Weights of a small mixture-of-experts language model, trained from scratch on English Wikipedia.
Training: a variant of Muon for the experts, 390M tokens, 8046 steps.
Below are experts of layer 7 (counted from 0) of a mixture-of-experts language model. Rows are named up (a neuron's input weights, with its number) and show model dimensions 0-255. Each number is 500 + 40 x the weight over its row's rms, rounded and kept within 0 to 999. Numbers have three digits each.
Before each expert's rows: "mostly gets" lists some tokens that are sent to it at least half of the time; "comes after" lists some tokens at least twice as common just before its tokens as in all text. This comes from a sample of Wikipedia text that the model never trained on. Tokens count by the router's weight.

# expert 11
mostly gets: " 19", " (19", "–19", "–20", " 2002", " 2010"
comes after: " 19", ".", ",", " in", " 18", " (19"
up5:422528517495527508460452502510480481498537559448539498465563491478537402456516516444448466415516546494557544501478500429497596487551541520476460485479482528453505462515521467434474483460520474466545498525523520530438455461460586536479447523554488459550437453488450541507574482438453515449486451504531587548503507515543507518522472434478540528520528534474491524477482537498477553514533529503458532462531513496470545513508520492413495437449522514552501465549431474595466508512604501525529496461458552532492504534505507468469474533553435484444535601535496503489516474532522535567554516508591437471534479529518506502504522573519504459532559516399505481478465467371451513512559472547484501562499456505548499463506516479532527454548525446518471427518501471517498540401545490
up6:506526529531517486501519509462626502525494432503464488510438481466494499463500506506499501485477460571537555575483433504415531445522534471516431455532553536454450492456533552477473486549470593411551442542530474511538515514552478424492512509473516515534477513548493489515503503480571521500507499491560516552486386495483495474489482522471491438473521536457448504495471552473430514500466471459421497552516497468479377521508510517583634460463522537506570420460567482489456503528462493503510513430563504496547565594455519550522463509470531446443526504556453583484521473534567471484466473471489517565538487506549506463404466464486515494492484521435452471489515474539477494521526441545474447524527483551538476486507499496495499521557490454483522521529497608497477517474544462
up7:496533510524520495514550524605428477431515449531482421506518567492519446412528466457453541440537520509644473508504508497488454487466490488559536515475492494509519480502469492507487538484437528472435529440454454623539478507548536569570528548511449524473431563565473504502505461461507510428468476464499441412477443506515499477550535476482500514442492521540414521509401551519463479531517499417504506473515492447505501539436461499469510412540442529480501526491472532580455509500493479526491511564463488462518566487502494531482520499510482434578470478472440473434530518497474546442506570491507526479540470544516540546536509490522494510545457498457560527426545513456509490552515514544456506514526562523516455489456452627482444459479515503482525513456527536492468501537525435
up8:525519508506598491468575506475466552489499520465544512450474475477535526428490441481488523580479444515403495543487536506492504488522462495525543481517485480447524491508448484478567535529456462481496505543501571527511506496535477500513511517532472467498533512555504466550520455493488544529510528568414431444536493456434491466497440565494523449442486516519558539466566390527602499505438415455551467493506523485559540519436584559525528464511555507473516455449528442456488505491476533581458521539471460531467415522400490471511572506532474487476476509527525558453483428506487436435507551440497557411550555485485477526480451509530448597459535536430461505519462517445439490473448540534476503504502532457502458440437530506479493416486517483537499497528564481489500504520535491
up9:513474505517501466528490503559555517491477452490561500483571559470487552541447460464511489514481492481525509474530477490475542575520456539568525458531533476500469514508514534521564423528537520434516431453498477504483446571462496524541486509418480569520387514465512458480482456532497506463467493575468475482420457520500541513477532479539551481485485500470449447537568504547506464523427521502462466493525506452535480532517391432496491436466471412505455496409463443530506585492486529518506459446521417499524476527495499461512466492465489521413484562544494498491565536492576505524508486460512448478431375498493501440514448530423539473446537521494460495487521491449585444521571531477512494513533476427472557480493506446432488565602522498504451502459529491432497542511555517
up10:502517538540529499466516511542516468500564481486457522428420504549510451469420499525433471525452507542456486498509496479500466446481503458431548497436551517501495555506484504466456492490507545550555507491535506529522503488569575542461543485498459558475512476515546479462541577528568567495485483454528478526382520468515493454554456451526476531537500541518558485516515516489558517563473502513452462590484529468548473560571535488437495464488561554562495487532485460522622498444510490491440537442532409502513473581471494424537369437507471476516618512446494492487481543491481496541463512539533487544493446529569464446539514508539451441426512589408465492495520461471509457522535462545478485446493470554462510454507485472470561486529478489511518505522497485498527479491476547
up11:412602537538452529464480466502538517465483495516514461528499616569488550532520519500513453474464476475530556492514516507493448506478488531491516542574515502483504535523475467507469485548486519500520525534528531496529510534587499521547464512544394503458521514534548532566493516526504487471481519543518519495497443506508497551509553534488538513544564488481543496531498469610472544501456470480426523538548539466502459508528548479512538532483489513544479566441418489381482469541504446544569526464469420533467526474550509544422496472445570448498538478488520460517459521590478508531478559492488494515516486549472544568527473469473457592502546541489544459469470614530529544535524564541554448489469518492501457512484445579560527443527487537590482499493567469412530534462458560
up12:503540464491515475510441560522469449531465583495517478489536508532599443456508457422499524455574537541416562545493525563511552428522502494546472549510538492492472516454529507474484516496569487561476515476519480549534486481487500493473561531523566449528494526546488470466543438503436550419463531498463460488501497520459547566465464424496449447479539544558473534499484516539546463487503575395466420467498526524560462521479438530434545501557447407472470425468536436552614569516515515473499509472527532518596470498503439528501535456479519493477528527470488556469449506584486479456440504499518511508561499488457475522558474487541567431482447534429558469471512548439529509533460495476467529542533503491521525480464454457521519476543497526492497425484465525468516484483450480

# expert 0
mostly gets: " ", " Com", " de", " un", "com", " Ar"
comes after: " ", " the", " a", " and", " to", " was"
up0:499499537564480490496503493486511505496454499467538475507476462488491473556617435448535495551545503463569401477566473477502501538498491499474518474533544478485443444494458542527424516517429537520503444498496431452499555458497521460530536527441542408541521504458485479539455477454519557493505475548525487475575483499542587510564467532516509465491519475530557493427599495443477476513519471555421418533499517493558485532384520527535530501471542533415561470531595487528495485420460503475498591530479475580495575443532495482488488528538533494517487509484497485518494542482444579448531513548486484448492432534580559492522521537480433532536521525590475559538522511536509487469481525506454532476479494522535475487476460469424476511461532476538557492539423456450473515519477454
up1:520514581525458471614531474535533399454510458472549566502479465595540570450562447511470493485478566512520505517552477538432486479592502461531463502485565432476507486531524519498539518479540575520462520473573518495505517522491461561517503540553476535553515488520543495527470484506455486439512533458468509512450450506483517511439457557535494490526582554487493491460576482574493484477495434520536464557569519560459529490481494501471510569495544474515449522526487451485500515505480564489454547536542408524435507498558516464503527494529525502486543552423462529472569503555471459490590464467487535467454445585445507542569470500515476531457513443471541519485490515496502542537430507489470534477436495521548504614531481507531474491456525452559541493529502472496440528443592457
up2:474491409581503499467494486493493493490527500537543398468498584500453538490523458499501485556538435459487549546459545467499526459516542561600503523527519482500461539463495489559494510529420552550514495457486479515541425381592510595525463523517594512440538554480472465507498527533551445465485479515434447484469497438474423482545507500512511504512507453475585451507451525493476449539487462493483536456508528528509585507494437479496477491510481468529509536529446522478464564477499491449495551503437569505529511544463511512558521517479522494488488614555483500462526476423392462498472476510464515454475571537504530497564485495528516486550513529512500511500558564576502606554463485524497512461504478483463437485442495488480508551517441506401517483497506544521546460462554513
up3:510425488442414441551475447482464456506437481415545465559560482523472524463477593451468504533521462495468492492543450472515493407463551481523501431511514497491543521564540455537549586494487455496502497550475486479487522576479525571543453550481467487515463525541476472498517490520442462489430508458504465493475440525443523482539494463446511557506545494542512488529495489443511446421375517424482490434503536553446436529525500535463551464414375416546491444493469459498470538489512494486424488509487457502502510500511451403520487541446437487473511526545480496507515472527530484478541546523495558458476458517476584468437501466469467459508459471520389517434537521476452510542496539484487498511481453506541470427508479493493513459522561503548532520513528514521485495460540561
up4:562539491510443516538467500515443461506539463473497490466517459415544495490440521521589495487544482457523574530472512556501519504505515510602460542523597500442528401472459504475466472443432500490495477526490520484499605502552471475444532468501559449477534452483437550512587445524447539510475513502456496487514492526575408471465503505492542440517502506523463475504512485485468508542543515431423480518523529505550557521489516471553544500514457474513487473494482480473449495457500515455524543503527525504459547475509477483551521460512556435486494467470566506491469544386501540466531407531468508511521492439484400504413539472512441486486549493516534461492532488448486469496511399454552531557529506492460396517545453505503446537565559504517470397491538524553459489498517585
up5:505470480508505489525474600504494515509507492500522570529510416416551455542528481481460531520494565486500457486430515572582433562533509517499486492478550444517544485472578509562494431506371477478574531530548475456514438471523529489530533586435488544535467529511538533451443454435507532510549455497518549504437398486527451462504521405477568555495476569468508534461487438573563550542574543511422430506493542545571507513505520484480482493452514515520483502488483477496578535424517510434458514513473506477554519467433491440513463535574541540513546468453498558459452514478473577549543522487516447557488498535529490458523505492493495519498515566529452525547506452525500528484488451498523522520506498497493454486507537558505526468527523522469533447540564518438433518533473486
up6:471479462577473487451523547504531504512466506536491472473518471432485483532516462497481446528498530549544511477514509504459475573470537453509421482445411403466517482452500540463562446536417475489519530472527533502449500453475543453551554558525541444551463579432519505518475381432422496531505498472475515454519443531461520582519556478508493447461503531513456516539507394493521482551457518507512438544461510470556521474534470463458505513521472479482525507467500427450478518470449496435479510459489528560521490496477480551463450428418414573469554466505492482439506512565564459498452531591525512516596475508536581453487476509531454481510482433546519467502493440594504512523477453506534476489491499574533528527523504428471498469452537486502554477514486522536486524479525563
up7:505443504525505577535523530470592497491552504502469528532554477483457488518538447512475532468421459460467511478484516491490568509508443457506457578484409502550476500478516405420502599479471495512513468507539510541472521532499529523545474467495508504566488503517533539443592508468546466567475508443575474503443451542557511505523605493519493444558473584547496464488528511500439496492580509491482482557531498468494473519492459495478518435554526468445423411497579442448561497535451530532498535471447471546526500527469456451523478513426461551530522554546499488483575534498538501467546561506435474537574576484451454537458514434553428533501481518539443513503561577533477510502436501458452516479561505545569481508441482529477484532465468471477449510483483534497480502550496512

# expert 27
mostly gets: "_{", " (", " \"", "_", "′", "″"
comes after: "\n", " |", ")", "==", "===", " ("
up5:485435576433508526457486553507527514524457590484536508507487437458520531593521508456530542486476542498547532542522468486510439513578512488502466473480419539432549417466546500528529535448517508486499478496508479505569426493474518512513542552516521506405501515531511510476558508479479492535406539485503500473458458510489541539454531533523590480564530509491533526522428526527446539517533472469511433543474487509556416479514478566513540517501474445526472531492532503459516497507496494537550546485529521478483507440491525466464489501488448530511487527555487483531485508446517551582435522515464517445496523450536516599535433525590490516580475516500478556499477614519527473610509493417544504432412413540582583481480519526455549469543455540510547485515474536515558499531519500
up6:485488541515530503451466540477494552422460542517510466450494525531544551506557504477483499518500502503506446551468562452431457453494512453535434552500529455534488461512611485537521555461494398476432513490473442501526502492509502545566448514480526435527534520494535509555510484507455487497525551508550448441460557453516511465474524545507426553592526577484502450528588534526484497548488485495522583499547523437538548473483522491479529481555503483501484459496444479500538498495509420572532524462554501518606501492525476555460483497505498436547496541500441487539497434521503568532515537500525453401457530547458498505476522492433488537594472485519541473524553534539512537550528458585452469478490507479553472440500639495491537538480564504487534506436499545452483529520495592
up7:516476466488500490508468535469505500490487460518512471539422464507486464462452454465487529496533491480561498445546464483496572516488554466573462463576490432547508532492542532481447437507496517480537484495522550502460406542510584469537558576519513434572542481502542508596466538487514489527498470573541540573487481507543541461483460505494440500519468485505524504548497535462421396469484410449444473470521565502493496535563505513460501535507532546510576442447499513510494456531527541485543629508456476435443525498484534487503481486498540476526509500522517541545562508459557528451466472418402467399500521506521519525489507493503365499533558547447502511481455467467424515517515513508479476478559522503516543567474486559535460525516493503456502504435474518485533551484572425
up8:512490526503544457453483501516636521543561527498453474538482452560443475533537561481468483515467521531531452512520506463478467479529486555524514505484503416479541447455556490506492524444492566498539462508473471469464545564512522467509460445494540507463513470511527477493517441490479505469416521508550526508511438555490523530417441544561478408434506493495515563502432400450459508500487526443485473519597471580468464561490486458561479501410487524498533502464475432492533451545497564480479480515480512546417545508525519587520481486497467492532525499428457545519506543491529477492488474546484486496489550489534471504521460425588446498465492595535496458556460485437489585560468507512457460519502540482509541438515455532489494389542494493491484450461451522598460497465557467
up9:493514497442475557536491469505480558464471522406494515541428498551538493496553466552462503521561481429553408466486562453462518528453585479562507471538454425517542598516487500467444570485590537512489480445479551458523502517523480450503464545470500511423511550496474400506566558542441445472537495419483518511538505554459468445527517438518492509523563504562434440484508501522509511449519512474510529548476472473458491501550504576494514434498482475501483569416508548486493502477463483485513470526477450500487475457450454451480519466499518453467468546481470525499467499429542496506433562512511434461506539565474485504494493450478466512513521529547551479445475545553472455577538470527473495446496601498486428533476515455523527569510618552538474532469460522502519503480572498
up10:499555485479558510477521542472521545451505535477534392464515453454511533539448449461528507523474511549519456407593521509430479423493460538488440506433472526429495530558517574486502481540488506491507521481571482493451505501500555509462550523536509496520554486543530511501519559511476547464480473594452493455538499518584514494531451609472484502505486513505476469528502486469438460570503532505450442437474499565499435488512470484458464478472447443523516536414534459443461476462522426492498522438463446562572483432493473457478505492507482558548503501503523565569522513518510469580479438419502551595512462546576533513553544474441540507543514504524466493500523489532462489527514510461502517456531460457510492518474508447520529474550500508497512551481487508449384512472385556
up11:520551499484497450475573466433464497472525517517477544548470449466550511557496512439517468487499489518481456548568450441526494551515488465511456502501502566498524543474543558596510453519454506591447508518471471475447511461534540524557530548549461500454490444566494459499521525587438488492471568453569458518490442490510554452442537421527492480555459470459460492580519500411483503546503440467444514577510485437508481408509531578435478540519527441462520513500462443484565524550584537534546529538505530543545595490482514437502516514529435495506439477548517499468575532485522598590526530485558511492537497541501519448497544528549461519475535495490440486486555496478516505510541466454523432507562510476522505498459463546485486527428511514481532463485480454484487554453519565
up12:472480521460513493545504514480547521537458514492589560531508562500484474522412466495554520502480536471455522494422524489514561582527586475476462459527534451477409521474510510487483502470470521515519599543532500526541480508518465510477496519496511497467516462444539426508514468494457422451454431500452532417520474543512471549530516504527470466524450496518433486589506572480442469600514505488601473523535499538506500454520461582472428520468471480484524504501501468558445463472418549503501476529552472486535487466543508416432432552464449534429570462563495507492533523490470510514539453538500460505469508559470478501417449541440538425496517462480491499568501508492529558496503514468460417462491485519508502523526477567526378446501512478467482425526495544506427503544564496

# expert 17
mostly gets: " 0", " —", " 1", " 3", " 6", " 4"
comes after: " |", "|", ";", " ", " 1", ":"
up5:513507527463507489541416498581549502485497560532532513495565531495459479526508586447480437441462538475524529435501475560526456548532438526465585476437502517512490510531530469453492503536481529529501533535516555495509499563506494456570491466486512476544534498497510535526535576508484470526567517483434485528577462504459491511488479491540497537559584466440478549512463534580453478564511495429496465544524541488532450489490423453410555499460508507464498590554484511517457547433508530498523569460492498514531525507582515465443495560554494412484453516480519497508500494485517510496542441460463568474495492545533443414511525556461517493522459529549463481523491565440480564530444534639477517401443469458457524529517484554506492498538472509464583501474545484450448499561527468
up6:531492541475523506496523583479518477541531461377394429486536476532541509447446596413546533494515544415512479488537520529475517434579541455438430515392507507475416494447483489510551501504546491521515449564538506490550504423524482532476492464529523439514485510484545486527504476524464458535475477535507535525517465530492505468451544465486484491486579476475505550459637498501502481458487527551495473551511459515462456569544553486482503488474511518457527566528489545500492496491483458498437494491550482453413465445501469456499504480530488460513464548519484536495529455539549484545468518519461426519481469486520482573442420478527443535439459435566471487451527501447480511502495545534536509446500538554489503577564502486433466515570556479506481486434551492465523458544551526
up7:487510534501463482509542481496481458528514480460483508518492455436500465495527592515554511542502576482515540479453519561473450546450503514510594454569494491471472546483469539529551515570523535480401496563517516511493473529501471519560468451485519457485445430549529448509540529457508458558491506495499454486521549545458476475509470577493510530522509416529472574550475548492446493461494393439493510457462481548482529496460534512419474492459524458494568450502471453455562485489517470465473546399454399536469512484447518499489497483541457450559494520467496517503510531479547500418588445532558493500501485460494533515385472536519514536507445527488523525481456571600552449478492508539506477477437509463522480589527465554529433431477471561449576484445508504548519489470543483
up8:460494550428517468517518524559509548540507465510448468526565388496540508438510550547446580577473574534498473519523414515511500436475518500461508470484480498525465482454511592472503537527484541482472467460447562503544480461500500485516454456487555467452509449540470476540490492506487476531422443520569494560492449434537485502461424471471504478496464520526508509555485498494491499567514486474520514541490503525496524428510464547554549492493481471514491455525538517465496440528563509459505506438551465523461530571483548522510491456495527467458535525502448478483436495422509528469401591561529557442495373583473472474463463428555546529567451433499483512506511501487520559482542540530490448558462492487440566505487518492496447431466452518474462567471516519507510488483430402
up9:485504569512450509518422441489499524534455449489527480482417470458540515474467532464564505515432472535517512485473550459517499445562558493549518535448542611496494516483440533538492443467510452462568397517525475482497487519543539555464461494400494476561542603489522503461483533519493445439440458508540530475504482434482514516527463462485474501524514547441501485464497463516502578550457541451522474427474541503486513504515484537506461496436519471462489497530406486474575500543516501471418439458540531505508473451426480511501473476454468544457496526496453556506506485527549540550413557443499555488529490464545525499495526532499486529508498450435368520543514481474499510512595478598474454565481512447471512445515491487563499487535478511562529446487469544410482469499518476
up10:513470470477550560529562491535481539498554452600347484436465560527494528521527522500453495435453512459491552511528452462541524465490528533538482494482463515496523540489515488453575570492450512453513529468530547555532437506488451517519513479529463480480459468435482479559535536494501502480462550482518524520460452481432478505467506481461452494489496499458530515525520473546467472451516437459551489456549501550545511563500483538494526444503429438527566446491525465591527618488558528543495550471475487497566506462485451564550478508517487425550493466539535563459503500494483503395466433473475588498498459433506485518494425496589507531499517529457534522474507410495478530523454482449486482478558487480468549495519490455485445526477452567559552512555496577487462425498524451
up11:432470503511466551509518499498501478511453483527443432500509485454531538532471509492497495506459472462529516483504529505539505498530508505516510612520465495520512544468572535468473523507500511537448525531572487482551511466442522486476479496456470447506469491547511461454469568573465585586506525529545498503517524497493488541461553505500519455536487425564500564534461479546419560464478502455533446485579546466507524498520482521546510472471543462490475546553553470489489423412594565509529512509418489491519553511414494513503494530474551467544472478499439564542597522463566565511558471412514549526482535474482520505459462458446489547550476516559462459527567527603506518510560495517541462506592513474507507407545515501497537558572508492511490505549570630551481484501484457
up12:498440491508447572510441436433464518511517463558479463490457538471484491489479435470467515554533487465494505481471468571509524523529482497426496553492471530499461556485445482546457498506518489484491512480545474536516482446542448474576537459445501526529577615542499488505461483449459567540408542600521504482547557486534482482485512498569431536506521548487475525480500573541500498551417523407506504481592514501481484579570569503503515549558460500520508511537506507543415557522415451491513498455453468515402413479495460488542504502506533456488494491488473504543527566464458422604486496487560488544476513498520545460491446547483511409487478507483517547535495532518507576541470524516508508506515537425511503504479517493449480512502454520482574459525483479379550487529482508

# expert 29
mostly gets: " st", " St", " p", " C", " Ch", " c"
comes after: "-", " the", " (", " \"", " of", " a"
up0:589471440448615432543513516487502528472455547546509516503513462509485499474512518593460492491524601519453462503581513465490506491486523479554558492511386434500492456584496510514511545479480515570551438454514483502461519443520568489518477539550463492537501469460549549505548480558509497508487529462511517489493497423549489575578473507480488504498426518555492505524532451460482498527518561444499579512531531484489463578562551603549463479515524480435433485480470503498535484477510485571496471523523473514469439498479560527495504489553433531480518482557512529525456503566506503519466454498535536517501469469538515443441536530491431457498506524556548447441548501518503494551452524542492528416493448514446505537423474448525542417514442485545563486446519537443468518461486416
up1:588520565473506535536548503522546464475431492525472480491536504550527541519491483534467548488455601515596544564448551408473497500543483445523526470486516505533537458463457473546566494455494561501489508553413462494483507526453484571587519449458542496552474472488498492510434476578408487513554511482430534549480419478501566521491496471463441508479512437470472517491535538528505460489502476449467510512502491553458610487467507529476577461438484533497489477541522466493471503480453552457503497540533431514490554436516533414508487522481454513544497451460419397455565527516491476500496532435449475419483491487394476485470502448530442424514478473520477511519550497517499465532456471517492518446483524535513502478528513475546532504441504440519526486508551568497612511498509486
up2:539458525513481539455430534509511572529497474525489534428571523485452494497558494501486470444595516513520501515466525560489554455557498492505475483480541487430476565483512430478519503525525495518490498505481454591589485500522462551464551500497560504471450428549544506578452489523479509553460526517452507469443500515469524533500563573476421532404504496530452450446502484455510492582519470512500481497496512497505552491521502533470442532558502481515442472534517511469545500497444434518564524496486444481450479499525378492495491526508587472450474506433527534520440510496464464496490522463544440497472433552565612530464521491535543500505496463523459581482501501483448505493442490448467551453466560490499452499512425506525590485559512475419497439500532570539454561402505470
up3:513465474542454544491515550511505475452503530500537468466486499511456470482551477491468493428456425508550461470479533542614441458558492492472519510516578521509502587490543481516500513518493561552523543529596596525512445448586574501506485530577470546541439446482466472524485569462439497506519472544563441469497529541515456442502503520454502593459550464503479475452488480515511502549503409500482455449524477480489508426452487453551464558566459434561497473461461594517510495538536486479466511523404474462478562563563457574511481527492551481514527505525465520499534522536521473479479468527550483523508479462506508482532455549585539510511516452491493508427527511525460529569555560500454481500526508497488456503530578494467496496561497490562521473499383564527522548470540491
up4:451546489546452570579522469437517539452483507514485471520493525552462487508567481523444499493516451505509499484501443476481460445477477498459512537554527500453499543507496490535475494562561486580509495486422438439453492531542582388501443491460433461491474537448497536380496472502480437490558467509604516558511490445519477459518479548517515451500490422533503476426485499541455511462474466448470488539460493500516471531537471483513519512535483562480410544548535501447534444509499474445518522510451446535416515482487457513484443475454522491474524580499473509442582444486487559458431436452463544459547413476429506503518560461531422501463502539474520481475549455463492497517512510505494439508441496535557532494598466547513565465580526535481445471509542499493496491467523535
up5:503491526537454503504541513527503532523458493462502497477500524492528497500476505435519513528486458491513481541548528590525519538478518535549479466560571539495503503532477563480538571482512478480467513431483518534508597526475469602540559529462425413495519476504505476575571533546491539462526467521431475527463477470515600494446467516537508628591469433510515443483523446454491536500490457478440465497466526523468489508513499492453593470479543584522525506450518480574564495540534403491433470563474452504471459469490534498405544505540519471495461522531541496536500470543485464493496454577537475529531409500522468537469459513447540526443423515479528505495480504489538543487540474527534515489561467451484528466544522509573485604519450549501459450472414518513572468488528453
up6:529472513573496515547453487501490433471518506499536515514461450488434494555482518505451480457511556556504519470549470511605602563572455496474525531490483531514408469450515530516535440472520499510490561490528460506485497500440490584544465535505507515540481448489514533561461482531459514521525509544505552517488403462462554485460475461480495542503517531476542473506526533565530551488427492548533554537454542493372471456465562518479529488497465471471467510451471485510520482551558474494438481510515522494439477487472537505478535487452523484514546494480503494531538484536414532450562502461402440497479464446487497523522489493441490458518523494538555493508410468433528521512472432524546562453458444522529467403568496514575558478453404395483518531538480397517511503440504507
up7:549480496565491446494457522551524453448497536459511509496451462516518499522533417492549501606451502450461452523517496580577494439512463437535447535472509500512533464554526548584500451480463515482496474521443476475463493474467538537536483500537563434560475522451507462505432460468516480486479467501417474501439522488463439485517524476491479475445537448485556496533512515516466479482507544445383479486501515451432536487430586512556514526498477420489462481434473533512498505533507542488509576475493538531548447604506501485503425509520507472469518543492444490490554458505488514398547513478460485505496515559576414590459499527387451494484474466458492568561499486552509498534542523477526486439525474498527443448534503449495490494444487515444480502569520469540531527569528568

# expert 5
mostly gets: " the", "The", " The", "),", ",", "In"
comes after: " of", " in", ".", "ed", " to", " at"
up0:458465511498639511471537504460435500445475488427471529493491521472452481536483449465486522574451433489534460511472520478510504490525495508501467480512543546552558518500536456476501479515505521473481480494536471576573544486497507504508510472532531455481494508509494510443509499496577543500565477496450511530563429584460516504611519514507483498533494385549560429520440513549490454529536500512493550463492563494535502561501447525463447487545480527517440487492479505467493519466550572482539546451508443540491563580503516369495491485516570538436450498519508453497438497443548478483533555474528501486509527558504453473425468477546542529458492530530537494543523490517526585472466505479451485548493555480482482444552492487549548491486508559434428457519543450497427593477513392
up1:574504592447565453492522478470578475466468442596486474520537482455547561529531497525553502505483474554482483498503539518463488499471478506489472557489567450495433449465440557556519469493468474357458504427485522528523547428512517510522490482442514532481568529459506501513459446484508534558492460442464554489601513500501487499497494516501522525524556490553445445448481495515491429466482486500504496441453522462504513525563438497576482488493460514518521424522481460562526492539471507493508505546479525485487529472576509484407542557575526472438474500506488494544539484527513550497545510454437561458610478519461493480532537534497440453371439475504496495525483478480486501456463515562484487442512534423541539525454496444503431502463489496612492464506483459482492441470523480
up2:513470515512473415541493510428499541463492572486450516456508517439454556521538551511488449476550486589415511530497531477515485522452496476487523546548496424446539475531546553490450462496490543549453481488496520483470475535532467454531447502548546495403563512573529451508522538444423507543497564513505519543527495520429471470456455540505470535499510468508538510518499547458434522471501522546555519492523515524446512484514458475521460512574490567504470541555484538428557504521492490568510490573488548483422434447430504470500456494415521486472516487503433506577479532524489531502460437463475531455413549461478493559439527522471599534507504444563519463443516519527503485543499442497496474533570574555586463587543593494478511539489481555507516508549541486541491520506433520
up3:484443499518475554456613514517544559501518532554459554534491476511486490524521506501516483485552559500574534473421495512539466495462450457508538472395429529531512410502458479500533496440477406441498437519433436483482463473529479481486485456469548495538531474532540499515513510514463521464537468555476524471527478529492468467515409471520510520415517488543453444487493448553516542464544517564435422532481517533486515521553475547565481509463559451522446522530427433466467504490442481509521485380519486501572488470485498482460431567438537487538468504502512518555548528498395522462446476495513502473504462562545504429449432462480471483494445535431512453488533536453488508515519557507545574518533445487451496464473497457485527498501604588521488490503573501515482466498462507
up4:554533512501504488519465436517480530460513489569440555514483549463517486444522577563501460499399550491510438470529544481507531528549498574554570508485504495470494458534475508497514533498470500480443526542469521507423505540542533469535466431417536538534517570462400515547472457479412549591479502569468523412500445502518455458513472459507522500481530534550573487441550506591505499526441491525436500468512514486510532484537508469505477507464459535457478512415469553559461465469585532501504544489500454521511502454525498515493500547491456456510567495478523427519506494516495519451444522461536608593443509445460451506456543473506524514504571499437524510454519545545476491463529483540420510470519502507478507452469478509496591615573519445527474452463509522507473509469553479
up5:562496497519519541534495502467496491527544525444459553562530574483481556538512503518628446470510458546436502461546491503504574545541439536476514505520542513504535438513539473407533488515513517481516499463421527518586528498516530521480514419514497520443484467516548548485448507499523545542510456538522537530530505517511485505386541535561554459483462471516509492539483503498458578491473574426451522524518469512559494541536465457515479474474504518528531441511459514463473531525471488487458531523487535547473563515436462463474497476463534506509501550511564478512556582502509624512554484517399437507501461485501402493463546565494515507463520580475472445502489500464524577532564559561500478472560544444458545493552513461557444499489535502529500560415521477541415470454522541
up6:522515554501512497537504494436510523511510473457459439497481449463472514541444519459504522465448479517539525535518552555502481558483430522506513539530585558515521514459561453497539476505490505480492501590493492532530523451581528496496542521458468487548547511538424449528514530482415503533553511510475545481566453617481530435571502552478425490518451414554513490456416459439473488489515520536505468443561560460506528531456491513541428490514512517547517512462484572495522490502539565448534484555494554552486513517557518471527534529415510555492521471471533422486458517515516485585477557508483439493498502504393516486478479550487526473475443543442503554526465474503517537485558506449456492495415498471402504463477492453544458532399472466463458510534511482552573451489452415
up7:450513528509513484499477463478578499459440509524434543540547510503531439518533537474546498538477474436528506475534528538521542520519506451572565513534461446507548493501434476512552515513429528550413471442498565520479492519523457422473440518509536497466507545478546486495596562480505474524421489482466504529529471466503500560471496543437561425517541558520493526505519447490535560434470618465546523466613528470478442464476451572443463557477453501474463506550451547482544492544518417517529493500457538556528508482464542542462492491529484524520427561475545473443545550522483532495466435541536589461600521471477519488479473495437498521474513537517483466505629458507489505521499532518505489542480457490496564546489576450482507468492556488503496481439478517552479446561521523